From a checkpoint of a small mixture-of-experts model trained on Wikipedia.
Size: width 192, vocabulary 8192, 45.4M parameters.
Experts: 32 SwiGLU neurons an expert, 8 picks a token, a sigmoid router.
Training: a variant of SOAP for the experts, 10412 steps.
Below are experts of layer 4 (counted from 0) of a mixture-of-experts language model. Rows are named router (the router's row for the expert), down (a neuron's output weights, with its number) and show model dimensions 128-191. Each number is 500 + 50 x the weight over its row's rms, rounded and kept within 0 to 999. Numbers have three digits each.
After each expert's rows: a language model's description of what the expert responds to. This comes from a sample of Wikipedia text that the model never trained on.

# expert 23
router:494487502511440446421473583508559524401592494520551518480480594467501493576429490519501522502528463534546410487517522422415445446488527338426495425602537498469579574573520544506557543433552596
down0:386458392408549519433495454505489465548466499500504488526436534536428536503529437474464399543410510539461447540547541578430496445487515469516433445525517501589499477539500497471505481434562528
down1:452449550516488506358461436566510547504450584609439467469559481505555480527547578524467493579473520501436489558523449479501540497465503450450526575557439559494496472504472472543453487541503544
down2:470542556571467539458451512590585506495582489606501519530512550441560502524469464588506414431571534519571568473406477503435580470496569532502559498504482474426442467485543503422384480465500490
down3:445498527545559569515538541490474532532447465429515542529548468454489517455470413500437456526477448458429459493434398426520544573517341572489558514454476565450465580423537533525488445529551480
down4:566599501417546548487449496495447475480462442510511467522568553480454429554550502512477562524474499463560507490590544513480567512524503500504550514528469532489416567575517532478506489562362522
down5:466469547534431420473451596536392551506446548510495581440529506583435472357534435564555475418495525411507547479570547435483513485506456503453437560528455517498487498491438545488411472565442455
down6:560536478565526494520536490422492434536629567553544516356529444454377578471528480484495588498495462491520503482525464527516583535534578346619535496488512530551474547523608477426498483527494495
down7:441534510524514436490541567520543462467445506509536546524528439463432530475409400557460515527533480443548505533437599515500530473385471413538526521535507513428520463507585644483488498450638559
down8:430576465569524552424516486563436489458421525495521442477467492601525480516577502326565567542521469569491482522422537487533543453572487389537460496543397568452398583472539447426505474503469449
down9:463516450519490453454523542590566505505535496459657510503462444453445497477493507490460537520544526598519451562491510576489493494438510478437636435547508489512526596532408464481488447464500548
down10:463496516566507528486574450509569550469538459573443529439519465464523537501471497416472572519580484490466561546443494501411428528614457462595539514501460491493447569503380527605562527408451567
down11:447524483522503466603541463522625583514519419434455581565540641359560584450448492457487459445548514516426571464499525492493488469540454472508480468486511437492475461564514527555499470433446457
down12:520473555534435465573451403438494476510535490501458459486487624515546477488479524535489403488451507517538560508481459392509498450577494552559496435484508543565639514502430477416505501476562474
down13:536583632623447518505426564465513528457502488540534458459489531568480584571480511472456597445526462474482530547505496511428476550468542516534642517431567512494539427580425464520521599491486528
down14:524485443491534460487473473513495412555518590477481391592454424531493395496515485416532487483534453571466455535573477536543521536638521609440538429560511494518545563546514585496521493522433450
down15:518472453519563463518540544581539503476516446434461554465528520458451562530535571528445533404475452528600444492461466589521454493454452417428427448496505570487498414484504498516514531512569524
down16:505562519546479491565561540390391571529552480438554469483499634591467512617568495459519501494468503467477511523479448525591543535548534448481381462464539529512549513517469532435498475367515524
down17:395472474477538488559425406434528445567511544451485489583474520515467467531493518499539449519532494470538446501472488508548530561515510529599451562522570526504471436516523529507424395609546471
down18:481453493528555483591571493472619441474499494397431462603522571473533518458544443488493556501560524452510503526541454575467411585505554563493410534385466565501483468527553485445519467541436506
down19:515488451512508442561474571440445463462506521544462395531436398439423459546435515499447464480504435536476524447360541530407483530478531462510435626446448475482533491467559548439567398486546483
down20:574477464397510650601413484545502570485428550604467508530544488495483434446447569513506459463426574490458502508449525490512456521488534523462593424529477491540440550376525477490457551467524444
down21:509471469598492551467539484452440581390511596504511475453439493481514509461389525521449548501450554489467573566501472523559607477473548499438518507508527532447429494432581400549499473463571521
down22:485490462531483509493565568521489424483543502546458481607475490516504501529532406448527529536521517484521475545486460500528470461538503592506500509566545545541513479519526533438533452502517529
down23:445504562537560475461512590564507556524426485519493502523495444516445469553439461485494430493451493498345471522474437551475496528497440546507489556595514597518446491626471435441480453563514513
down24:487515515505487448483460500515537531459480527476437447446522496521498497583494505429446515428440514490480509519554479568472537493452502548549372553485406484481559466429519393523347491432535476
down25:499500578517471553506571512458467455485470543500493536434478452591529410546637420504448553552500535481507545586456487512524457474562443537488499451466490464628491421441583445481504406524492432
down26:431530606519477491561503466548560468547572429464530583507414478512579521467450452479560497557416495388460477506506418452494448522448467580536519530508536474535506580467520525504577601479523476
down27:443505390505533509529521531456515472554416433493551495483597511486526515497476407516446458527515413471517523504588562467448511515498491589478470547558449488509555525556465541403399523451554500
down28:445527501514511477478439533525509414520517526520400483452544485530502564404473454576547582520502481564549474581499521518603516409539511420606489519514473492506529538523496584416402513476550512
down29:588472537565477564496501496469463511466461510406590476560556481491472469422569504458521471557459468469453528658489506569493560479587486451504425513517529523573440446467580443480513498456470478
down30:501460425478486635570466532439447512435581481510458558489488567490497524510575450526513491494445496485503488470521438591501446472559457547471491509410542468425474522517599370427447473554522478
down31:479483609513553459538508462471537438525469553486539505509513607497502498513510562610502480528485415539571542492424439466447499495674514453550509480524506496441534577538564480536535543409534496
What it handles: First pieces of scientific names after labels in taxonomy infoboxes, such as Family: X-antusiidae, Order: Accipi-tri-formes, -idae, Phyl-.

# expert 36
router:530536508554544466427521472525596540505529569520625544565548573443485464481575530472523498450537557489456369517521561495427465494481474516526591462485524480603591586482541434530497402621545493
down0:523544534392499425515526603567525513480445559468461589487570494449484487551502446482466445468514480507544520466526413563477468534605514424463531567490486435514574493485557603516499560492506527
down1:508438514449548506508398514452566552470566496594566430377573518490514505414463532507422501469507490465523443491496438507447549552543568507487495429536492558599567519464520518526437506550559428
down2:563483382595595612452502471516447570527455455491512603550569430486542398408477503508444494500525497462475547472516588545524499529531433525496487371482452435470435537505466432541518518521561561
down3:537535434450590552541443465516477428527530503504551484550433446409563479451537508463401464477484534441388531498493424459556428519490639523550531446509417587553553488400548470535522450479512490
down4:534438385480479519511479563497509409436507481491550366505432498498434525512545437468511494470515556537429565411527491435501481508506412558556492495442518575541546556434563569489512504586449534
down5:511512528503460499523513511461447444518450520465464497486528520483430553466568490431471530444510510466491589465434418534535437543613501478476405432490538545432392586562452485478575521488517467
down6:457507494463439588437497486498491511504500597481414379442471434504459569505508519478569545469487499535542554480499395485586554504578537558390483375493543478535487558450499428422501492415524475
down7:523419359543485474576509480484489470471446525496481370488429533566496416428484483461426621441448543442509508547535481493448540491459495589591482555503506454486541503407480427526533557566463463
down8:540546514414498456456539535546416514428534478567458462436516560489472566491536601464426466473486473387509491563516488323473503485505525466401453480479492543508503512544488479566529446488487554
down9:459513441556469510550479537495493429465516513506533497385479531498448457447499465522472383582552437517484477558495516462563482473583467557517529462432594427509377524545587525486585542526554520
down10:576519406498536545465582504510596550381485505482555551486505574458463445570461515462498551546530478445440491529567653404512456483443495535460553428506459527587580570513527384509440593598431505
down11:555489482636484479507439511536529489497529507555459521615532458473513537522437475587443516460520422494510525472478479550542529593453403520379539498497484423428460477490469474501516577559523493
down12:510451510453495414484510488509460370461567488544488488484524513537473561547534443471486550488407412571405485526510589439427526407461580408494519577477488464529532576495506466519516464533549486
down13:548498551461517539570499552563461531535459541464465450498585499525541429555504471536575507503473577518490542404490512432389560537522443466481556539459534491417444480548523492554494438511565483
down14:454532542430506508441504518508497517501519427523518447513488494424574589425513521622469581544476532543402556472558404454581459513447429544471541546576487620578557463549528481549485457532516479
down15:506529596490417458542548497494417539455466442486460509450554510531507483558511521524473439508470426466630585510454479548634503449545491430554525542335544554445600520551494486541526493471503455
down16:399459606511559423426520500516576508485524536440487508431545459471450501402494568506482543579433565566476493528516503457499388480561490479523466522525531545573407582468530537419412519612515463
down17:475478567478598538531413471519437403464508522452479527420437550517533519443512574445528500522529427473493457482437456436511538516469591501496545643527541482535509509435455471444426477540471497
down18:423442575534494509454484442442493599515447520471431410559493502517543537473543512441421503536490522453454450503465498447574581523417567461431512565503577539575548544558477501532512539421526503
down19:569440498505514426520526516424516490485533459511478498518417478464444538547567503533493478453486556478541570465493562452407475495480536439531513520470434521463501429537486467536459472488516358
down20:455471442503586555408501481570507530504473534515456375501447419471500467451488529492425485429471489411534531499392608458609500567462510536416443467544485455592541455463452516516561514524560503
down21:421536543525548452553483565441495461519536462482438476534482541498509505492490462543456501439458462442449507510464470486463516457563528482470449525538547435461493478494456493502451476541496474
down22:514519461484442419551428473500484489490550549480480571468538504507540587469444455639538455521487472569451568435481498558541548485560507602517438507471542480426506481516418574491561502632584528
down23:535485490511473545513474514468488450485426464454446635593443446539446501552460565504458433509475451471571578504495443536515515531447434514523482486470563459414502533587515564474480528475495547
down24:549412517495482500496497493525491423514536516559529459473539485496458519512511529548464404522493477531434431479553521479513441545487387352474467485436577491520425597440535476565461534445504545
down25:425487532527518462498498476492452515437509470491490429497506542577582471497472500521409542542568501468509549460456496481491486517568435538473514498556463446466421499565529451507487403454492510
down26:505519644466595468521490400520453466452481536568497451489588536504502506454451539496537455496497543498441395527538495527425448511487498400526517502517503471526476515477513403594554454573631543
down27:523557588483449525549389544521501417443463539485394556523471563473477503533466472540554466441452487516551455498549585492486447488491454433541527569472618449477556522546562553450544469515492462
down28:533530401557442594414479463486555480424476481532553456579572564439583537462470525537564519479509580519455460534548585586488499490494481518504518427487510502641569459402549523525545439500496601
down29:493512474548516473427527431494534502489519511513459477479493490475609443399604485451502523510465472378478439480462530454490507522464494440491438453536503504566564556480540491594452535500473494
down30:480446541484437463453505536624455642506510429532573496518493528548595446483525499471438580484441464479508452481528474504496529411506468512479496541551454449437525468515488460466499536556466400
down31:484522652395488593500462465432469543531521558501553387427551507454545522484403500391491480543576598559482482520519497504509506470634522515419581492512495532509484505568505422465538536543587416
What it handles: Pipe separators, punctuation and country codes inside Wikipedia tables and result lists, such as |, ;, USA, GBR, ISBN.

# expert 3
router:376479504531498501430501482465519445485532482472627525529413483400462526510435568494457488502564498531526499536513586515458541561548523463537515504471356570460508509488554510481515422543497503
down0:500523509484494464570400573360495539556410430485508431533516472551499540543497463467507440516604492602531496564579427493512447504438510484455387543486504478502525455534516452580529445492446505
down1:490522432574536523570400460474545440504439514419460478518529503602550411462454418460504444511462490449457440553536546539487529542436567540529527519483514584548482594499463522446446544570501499
down2:525468422465476494501567507548433490440466457499474548455466465532525474505562500540515564523490529490528436488482535545509500528473428533466536498488552483466458490451539587478436524521517533
down3:522479526587471484457517519551467449528460516493521573420457558482490509507467370595555442442592424495534417506452466464419507559528508493508454489495460500514518448431565450530579494527391512
down4:532392551495532444502520516503458491471503511509451520498557557547548597420519480539458512486481562564478517426462526497444486523516477554470643501412578528471415513503402540444576467406469502
down5:542536478616514497555456450522480412496478454416478447503474457468510484484525505441543389522364489583463552529556469493529526540453538501463519509485533515528405407544457446487427534490482519
down6:441570479501495509489477635523588436478545521543423446528568471592453509517506521398551476542490429591504480571559550448523438557570512466559537540547429469632528517465582437523498516440598605
down7:419528456504494550413453433497481581493517488447496482529456446481514498480557549449557515533508452520450525594485483462528563435589423558508552492457525568442511483332437438464477534487539420
down8:493509453574589501494510504499458563538435497459425469583519538580510456494466396547575455521422564498449486483458464510480600458522492539500587553465439622467501531426554564475451544480555493
down9:544447442551525489500530401599516481563509350412486541471457425547448555459500499477598451491474452509491536569412462550493505468586499505467577555538421557592523504474576546454507505546511525
down10:443474517498522564517526419578614567554588488519455562514511459577548471519467516567499476554499443417413557542550463453452456531557450459449461498437508520532570518499473445426469445515494512
down11:535551498388568554446634508497514480404583473499562445575519502420502515520411546473455579412519504613432490548536436458435567433480497548442516458450468511503530539461467509497490584526522543
down12:531528467544482391503600457555484539528456443542529506457536497455548515529457468581463548445613521505449513536494504515534470549457465449556505495605519528555468524553508422448457443598554443
down13:503452456492494565384488471530476505475447571497529459500480564484502485442516366419589505446520555562451489473496534554585437487555409588629464491519558472520460485492594553552484433539484442
down14:445440590502465491497460464406477533558499501422485420562470540499612530534568471481466542516457495477453510495439536468510448499409504479419429490547519534577464507504501487570450601498445531
down15:433517538524528469500586559471565481422517515457402429501479499460512550504431480530531487504514507442499570463457508517492384457538491491531527456530462584473585493427501489478510460601484580
down16:475450473484406543536540525595472607570511553483553481428488471509580516492561481499399418549544489373534565550513589568513524522509485539465504487524516455557529429460457528414558577503489475
down17:484496551465505460558562462440492521495449511504542431551538413453449557532466499475467523436528513441489551507465539494536477533491500540434466483531515508454444466530522527447479531613519468
down18:503482518525518464459540519502455425613536527586503483459460475575500448463457552479373475512544497574428451529546369470525583455493494423462497514426481474517389482538496445430519493566531529
down19:557550561525475530534425633532577542518428528482470492503516554539502526425589461493518430466476455462426438574557586506530565494548545455523548393537489530453453583451442437582438576521506478
down20:531478595570475585503569575424460487535570480499530488422538577545451468498495456486536561478539540515460510424497496551489558478605406525410481499510585592483519480575496561410487450513522490
down21:486592524496431477495466482500483440403497539570496490463572516563502493554621449510571412436524386594467487541570441532579510524483492553425558521526596532480474431536458484404506549506352519
down22:488445521435483652399528448519565568512462490500486491459476506447603548449482532546446543574458544520506461470478552504517444563465458546487500539495331496465502443495526457435440472482497476
down23:451560460460451569596474448522527588436416470493519513450494590474455515552526541466538420540488482608476587485528504426506451446459444446478509470487471504518559484519427522468443507446518508
down24:575489464483563577558472494485597464424503517486518546474287495521524496432527573531634482457515494494480574427543539400570567508503477469481557500537511520502427550556521541549532448506526517
down25:452419526585415432404438613490536566492544478488523496568528431395501534496565557463568485498515615587449492573478463540523490569457541474545569482460498465520537508584536523414542533551567431
down26:511537418533477522497407514504463468545613542461475521587511410532542568556512539456571419558599495462472525460602552546537498514494513500530476495510529537572562574596487595459583547446494495
down27:434454519498587480437413552517501465520459569469509569540489503527504567553557578565528471532508446534579517454543500517688402449537436505506392510519589550444400516471527499541569506543563504
down28:488462443507548488585525468482443454512496480509439472453363511544413492509596502474532474504466554409443495496508517593456460501569580535441474507620490476541461478511542448596433462491493604
down29:574541473512591544459580505565464480542435480498558576589429467497513412587393520496464489469469516474525479577506531481468558443486413478466490472504500495456474414505600581524462503571537458
down30:536437491558499413499469510461389504474634410463521502573423416492472507588573512464497521550535454538473483571462456499493466533575494469563438461430493478457457433355473530489502492419529479
down31:525451519479449541493431453499582501437475485375561420491534427511558504527626379471396554565537491502487435567475542551510406541544542486449490464417487468474460576535514502533469395470483444
What it handles: Letters inside Cyrillic, Thai, Tamil, Hebrew or Arabic words, line breaks in lists, and the piece after his/her, as in ex-, dad, mom.

# expert 29
router:475522552492571542543475543557579472434621576508501466523501527498456582520481502479520481509527489538484494464513479503521452541504462443401571540566470560605459508501592485422405501527562526
down0:489577476516449606609494528479512580581543420549538516428616520528551543441495452451525564549495528581495556449499532532561492460466466495451540525477517434558524483547410460529480487398392467
down1:446540530527468565570456412562513512484454477423521533536516442474522456580603527590517530447456547450513505516515491559582456466506517486511454458502412546476525435397507435453560501541532451
down2:526504526533442510485531501568433579454488484553510463430479474445458558455460445396488567519399448504444415480477503499509486466477506538559460462523589528482514464582475567544480589526554513
down3:442460531446549489468482488441478489501548489502474482470535486541507520603564598517420598465588477440541526428453518570496467453511428536506422569493555556471481586515494468528483469470607441
down4:474501546487445448464464512487473462425582502595505461589623433506462487481561487496439518619471499524443508434493488552493481527483643495509475525593455400548400470549453390409477441535487481
down5:475505435392503446536441556498375451407520485456493443534507471515422487519598483557484474539538569495505593475457519514472471564545469446496495424550530536478532533456524498507551500608527496
down6:525419403498480410547523468427553482545490561453499537544548596418572548542540478445410573494529496431483511572473454575468529586544522537526500521495489576573541578483450525547571524519460497
down7:512469399483489621508530576563451499573487449518543436437553453575556418475533524445474483477525455448443506384533464500578523487523489533441527559598294511568536506452497536499464496481448480
down8:578540402568573554504572512464512559489575439511474436570514521408458420600524436492456516501477488438517470455476399551524498438582510639629528506508473431496494530527482464599529443516508460
down9:529500509443519586477481484465458552487468551536534516395508480540431501515428474488499543498616624512449633620450497461494452462466520483494624493533445498493549460520518564474502483572555534
down10:565432482412580494494516496549461399429498546485435524494518428557464478473469466514453613518526615433596544573447528468498488544489521531512491542538477634467592390539468511473501478538536626
down11:546474561522455502539488418447477509530598442449414486551508476504578452416595505509511466502475531551453496572431435446473505457514614486574498584535480486515495434531524496536505505502489503
down12:435451396532517554462519525447517509412537473450469527418413426406590516476388514563500501492456520479444558495555408471473464511450495380571514536557565497418439459567501505508540442543503518
down13:496445458532575461525458484531452467515505539578507529481503488469502475531479490473483546480449494439425416519623508482466460503546495472488480475526514504596527442450418568585529483545452459
down14:532506372506528485480485499471510482528548552552514491402570628511550487534536514434556517523538439484477452478572506513510457486420499475500560479553496520477372453564459503475506495497496645
down15:548615422504442539548410515515485450500509494443574480547575540451544464560525509419545400525471573573529543502481534503406463572472513465529538519470418503516481554475405519572526437538514449
down16:537511498575543503476489481480468470502546439517542509559502501517465516394509525510503520578460394529484394515489516516393547523526417501582558538518487535575398472497549453536550503396525563
down17:557535444542518536463460480425589554395483468449461476466482417497504547405481566545522473439464519504450486525549518450428486424455369514552520497464423533486392586442452435495538515567449579
down18:496481577463532511495472474565553495486504640532519403483521418540393646469573476487470512528450492499494404559507423599465512551586488393473366471505378520567530463446467451434549546469447375
down19:418461419529445429450430551517538464556481563551495583554517561495598466400576500533514525475566508397439539541534523446476470502445527555591387533436486460523462449514468519570493571534511438
down20:499467540549558579389488475475612490461453506481550554473540532515483470380485448623471487498506500534458455487428596523567435565442438535609479544498453478407465428506476471482457429534481493
down21:514461471375521552552466518529470534391523530531578482601509467518420516562425477534435531451493472521537573531485521469519498464545480536463533531569418504496507395405574507418507527374538554
down22:564550475429566521508443552480446420462577425492512468530507323503519430477485420536438496567519483545534455526494437485520593563516500533416437556583527477458460491474576459489538449508422524
down23:460552383508530459462481538496489555444504545553582494486577531447617384477590450473579538607428477486480416527592611501533412483414537489379532450366520490531483523462529497512513553482524448
down24:535498413509523572439433631421537440463518499546488563454431484627479493479563491548526440531535495478504528415584538473452363484422526479461566471488526520518553458506499550516527476549514531
down25:468510555464531462428531541421500521513539505547417478501604523483549582520476511536444491483597511499575530540477530521586460484509513472597495499519596501567486487526458510487536579345426557
down26:535524476525454499518544380509587440525443480475522496497535617495600516562490463495519483480495465422543512552528545619412559424458513493501549503446379514531530409513471449539519449445411451
down27:453448386486432464524497480391543512533509460520506514473485535523511539448508514544565522494456549561489577575495578548540564472421365526462478509585466511526504628436496447511449439626589531
down28:498527458452510422514510449533585526439459520459480485582499558535535468432606522393480468551514505460500474442518473446529472533496539632461534448447440531548526507459477486546459516433501529
down29:508486537564501479525562518511478544503445516383521478458492454458478428546524456483557467503512486437476498463483422465453526379497462412485479473438523546477474498489534483506514601452496491
down30:439521487584563549475535542487493557506482556464498557466450603496477490448450498467450440331515546519467570522479524544481462578540551432505486531518471518504511461582515471521493476571524485
down31:437534533516561493490491449428450536536546531507537479493473448433467495505519512460388571619507458453509524504466512487474491521537512640532468545514575491478560463536452483557560488569542491
What it handles: Final pieces of personal surnames after a first name, in lists, tables and casts, such as -ović, -ová, -son, -man, Johnson.

# expert 0
router:524444536504546368449416538554522457471527517447609487463488618427393643545472522466502422476613526484447460458500525531505521479484501409550477488538429488471567509426531538595476481469476573
down0:449483562532479454529426543482525497446524455483386465540540557476427513581425496547614493422540433535454448520519600548573509582423490473480538503442476544548509486420545496500538635463499407
down1:511523503467523613453503505538417470525479477427550541517514516502543457527482576441467531509498474469472583533565501566440543490528494513560483504393483379599507548437614543543579510533395441
down2:594476438541508485435500454466533488512435556565556519502447488571601471526429576594416489441450480510601478491495487482459534500418498456518530439477538443496450527533541610451529455538541497
down3:448493439504443533634538538376483583427553452539460562502490500525485411452478475574460435400534508581406528513515437515548423524530501496490500430490599486542464460574489602447499460598511445
down4:588463461412573578589480486500514426450515497405442551513550554439495450620514527565482578496458557481487475484440469521505472525572543491558478557338572544454526509634531483510520487584504509
down5:487466430496481515538471446556493544402490482562469452545466479584495446522558478487492569474535493416475412536529530530572536489605558490414484444497489485553460577601545436477415514524552376
down6:461511483509488495522516550519461466523508535540496457471409475555456507475508548624469459410528502436456646494530442477503473498511526544496452445536511475550568500543518534504533475446599525
down7:533477460588562475572513426448501554501558490520501520540503472511477457542434429475499456502510547482496509437509493594465602542469553534510551533471541403503462438544555453500584483522506569
down8:511478483489435518482474599452430456489508529555555512547509476447486472572503521559418453480563540442531540514468541434510500516612529505473483540392413533454500468449489578396496423633560400
down9:395574412540536488539491482510528451536552448468554523553460450469551498578543507525534530429480479521653455570511528543444537451531515560507530490483526468470455632573586512529425380557497511
down10:473555530436502502340390517505504470454508475464503430469504556557435487482512513536449470578518453546553452441600570528484634533469603405572416507520543479485450499482509534559487490503426516
down11:559561405451453503502528476464451545541530482446401488502427447478538547565522488524548459459512500502428580540495499579426507474490514493517557614333532515469492612430522549450528476579430459
down12:471517507570480524494492517521566550520480431532433429501484549548543553465577451525513417560390530518445455500473483446389462502515509567431520454523359477565574457435476535460519496584469473
down13:429498582536542569454547491649549496538522352458510471488457450527496524501443580559392487444440543458565521549450464550487475503544534465441479495441505477489493442469518486455467451475464504
down14:466496609528525471548497485509459536564414493494549487474527416520561502452460525499582478573497469476476474473587496486540555408599483461541456464431429510467554521586540481548507470468522515
down15:386457510564475572458663489486514518502510613471496437510508487501564518498420498429447587530516525462522439546488550596471468487558484460428593514598548510567480483501525530510493458521512453
down16:451450339422505595447569495527548477467544472464556536550475409439451450458405523534493504485532433518416522496441517484476455560523465470535488489507461472528460437460476532506465560496531529
down17:522380483502491497493570405464508497482485532502471558487564454457493551482593502480452483491510471420496594529435510562459516557456527516521517557576485552489448413526427518549581392556561459
down18:460524458548558513515574508562562391528418568445421504471467548495468429521439538454568508416527521513430500527474554482487455548468508534536488437522475430572418561518497445607423458589547456
down19:372490446538488513413523587467522451455526509455574505521439525551436526489405495431380422450428442483589519563456476504526514496507476473617535531540511511464499469605574441595513532418527526
down20:556473597536449553514508524552490519500491465453442536541420547476570565485442563540503503545506494541530496608551497550547517489470515417522506542412560546549485549501478427508435480500488487
down21:420558517450533573564552498551542527437515487541483567501498511462519543509481518448494521419490392459443518520420580477482545538450456606522616497524554411484486449472510476501461516504481508
down22:436460484569528470498440562493454381426510461581514524518502483417435471487414463502426537458581497607590426504412532497476557528570535565557442470497499431468489385500463521500558526529466436
down23:467522422542436411525470521478547496419496534470482511552492548400537535464517442498485477465508502517537424505477477552488479455380460464420598534576569559559494568544459606506449528489532443
down24:437532476502483545615438437463541442536460526485451479397459495450536466434536460531485472647450493565506507380499466449568440496514480517529526553475432462461503646480382394486510506554460414
down25:491466418547532567474465484446496521517532491507564580547590406556518501438589518464528551524525489537507441523493466451532494401524559476454459563511391459495571489457442446494591510587399545
down26:510459449502606620468514571439486615488473446522573419515477394567499471481465492447505519410528520462474437554435497456514440438472531618523549602459485527522461455524460488470468486617459581
down27:509416562497521509386449521624456556518452503513501576492487483481519595481522540439485586492483517525518517470504586526541516536494426421476407553464467531450471520393587568511500528510510486
down28:564498408520492505493470531528536498453449526524524523451474523503365486565551429482439507567513479450541549475481420534498587471454567587430463465551491553521441516494407522489488518575519539
down29:453555552430528426438516476521549501549495480544461514443441528476502482476422471542486576486464454549427529544551514518433431516564460520499487471456433510532445564520478525549530571475528503
down30:428520525572464472471483589482541514545486460495556487479520509491553581527469511469483539436365572547481436548593489544601492484548379484450457502487462478557488532522488559588533501630557466
down31:474484561468549444496461517559540553551457449497573502496471521467560557483452520503482556445439520463447455565399449454429589458468534505491527468530377530515547408542513424445518461485581478
What it handles: First halves of hyphenated compounds and prefixes, often before a hyphen or dash: non-, semi-, runner-up, 48-20 scores, co-, sub-.

# expert 10
router:538436514577505454504559471504541465466454512502513542574466501393551528488520543508552539382529527507508437490490546451505521505567473458402519462456462522459533573474515503479493422561410583
down0:490483450544530498433480403479497524434475497458545546582501492475480425514496464386475564486558541555452466569462473405538487406555496437529523557462456495483519488520581446505544544545622528
down1:500477576481591486524586432517467439505500510503434569606495468544531570550471510530491531546488508468511519531499457475435480515465515515511507566396538410491578568565508515460434509514454609
down2:526552456523495467422512588441462590444409622538530577542578398384430540461512471542579575517513504494530515562542580606459489573458539576461491494544453611561481480416582491602637414488480508
down3:534587620499544565552481567456454480459498504549377533534444511480502520528535499536535495511554482456535433528528553526580508502499494479488558481486545485479519515622593586519525530565400571
down4:483551450535472485386470426485497480456558544497575523566480541598546561476532460481508393486548500448567449454510437444378596479476537511491547459494525517420504563455478604490390468569465536
down5:478468463504491477548523563392532525514447536467368432531428509494615458601475541562506486432474501471538495573453495539507474463467491447474471502489532548410483530423464452574507427539539567
down6:476491450505496553446476511391512542437467487483515535546563479507512517463510545344540466559515509486464565387533567553545550532520529498550613551478491513618460421513508581490448352517498562
down7:562526584508512466593540527492538536491481564566499512528525499527520511479594580526530460517317517427467507431502501489406516489562470318542592489501544538512529538531492496548576557468556441
down8:528596529525497510593522393490503485565548537393487500576467444413512461481488445515545416410434475487484435574450478485610588546545563521470503582493589557386556492486474534496484480476523573
down9:548547386424485531479494484460476499580464448515464530478490514542389521501499511540552406494470448550509506559564451563482448468352516544535445560553542552494530506485503470556471472518474564
down10:635490470534543506436564590564509437440480557509533436470558465482374527400505559547505563453470540476510482600500508490506472459454535515527480581463519446503557540531546489432526415350478536
down11:480574558573509505489546492598421559470470505524494474489470495539541546565520484507442515542512409533450534564478457460442442465438412539522460487552510426460517488530481470467556580485519524
down12:582446544487517394492474383573474514430563559602638551417504499507434521536546442536474470488484557635500446516559504487561467526490562335455588594575532500518500550514436556499544498407462511
down13:508466492467484456523380523535532457491502447513496485541500547546433459542460538561529492463538438518567578452605523441522545557419521519575494565478547497546484545514553504535455508410592460
down14:498525578541488521460572513445520543527499539483513412423472523409617428539497602420406469572452439401431466447405567442481482503587505481487490616461485537542563451512484418502494560432571418
down15:436502556386565452497426441473485480526606539546557601463565493428486525522460477645511509586470486518578475502576488472497516450488534433467550511481550505422555519537588568513513481534554508
down16:485439444615478450376534487526508535519440526470405432497521451542515488495434552416546466514557389482474468535519518573415554543534390540371523534529418563521480569551480460491515501521477515
down17:486506495522492494487491453497577444665497488558530509547442484554575504486524482587515533542529460485534616514496530468505437490509482424538463498488486464448526566471511498492514568567588563
down18:520536470472518512432486512525458458533553527470564385460416466583586530505452578470429550450501535528484447484541508441465639564572456473501548578516543478488558535432559524588526471488532487
down19:490527472466375548407502575485512423413485650540510488599485515448555419513501486463551461437456447502482565452583562479463517503546491602480521444531547506534500511451501494547455446509511524
down20:525506433505570528439468460487552443492497513473553565537446549579463624400536465492445555421518493553503507458444502469561479494435502517501483445448531536566544518496489504438492537559487466
down21:477509529540540503450545459499544519489563583494520532552507561558552447501409609518454449515478513442501568528438475489537504525516482552516515380457522513498482443447582557632476609468552519
down22:487490477513455473552454564520460523585448427457437559492472439440508442498461587387520486543563477505530481561479483576455473524517396576554456478463488475512488507482580598560515470480457461
down23:534559543437471599433471459502528462532481476482461469583549503522491577483463579356574512578530479473505492476495469483506505456475429471524479504513506581390416526475501512534464489555464516
down24:452459466525504508566521544512471560461499551501462479488481511557540508618596513526574493578479574505414378437448579487553455509512514468527522487491458512578476523552387404513470410481455547
down25:452623597457462479454464546447483530480475478507468400542503614536473499424517510571500492517473541472563490483567535533428553581584361503521514598529608471578544522567496511544526438464506530
down26:514537488406508590559453465520498464468535423455464588522558431451436491376540565535619545526408531625500533571538512458510545516525529573482523509532511449466476531507484511537513454561508451
down27:518494461515475471495466520469436498521377473489496570509383492429459501519529528469522499534430550399551523450578546478491463497516555481553472403513426444517518504549515553514534566428568548
down28:497455491500504442598409568532413489547461499513422508440593485442425477515586452511537472394448437565516458501506492538467518551551467490519507527469542473439447542541455496532524494570548510
down29:633464514477575480497409525400451467545467551489512508501512599507420455452516552568586393552516476482474515506577575503489457428442456444497532473453457503501502495506560535550575467581433503
down30:577474617491501545498549471498503567491447481472581519448479541567467545492469466513478475489566431461395471452426472534499497569466429432516445450465516470500476437506544401470498504499585548
down31:449528499475420510501493487453454554524476492488489534468537537517563498431501471472581488457539521523535480543513545503517364609518426551466483486515426534530523505418435458522458491484518504
What it handles: Capital-letter abbreviations and country codes in tables and infoboxes (ITA, NEAT, OCLC), plus degree and second marks in coordinates.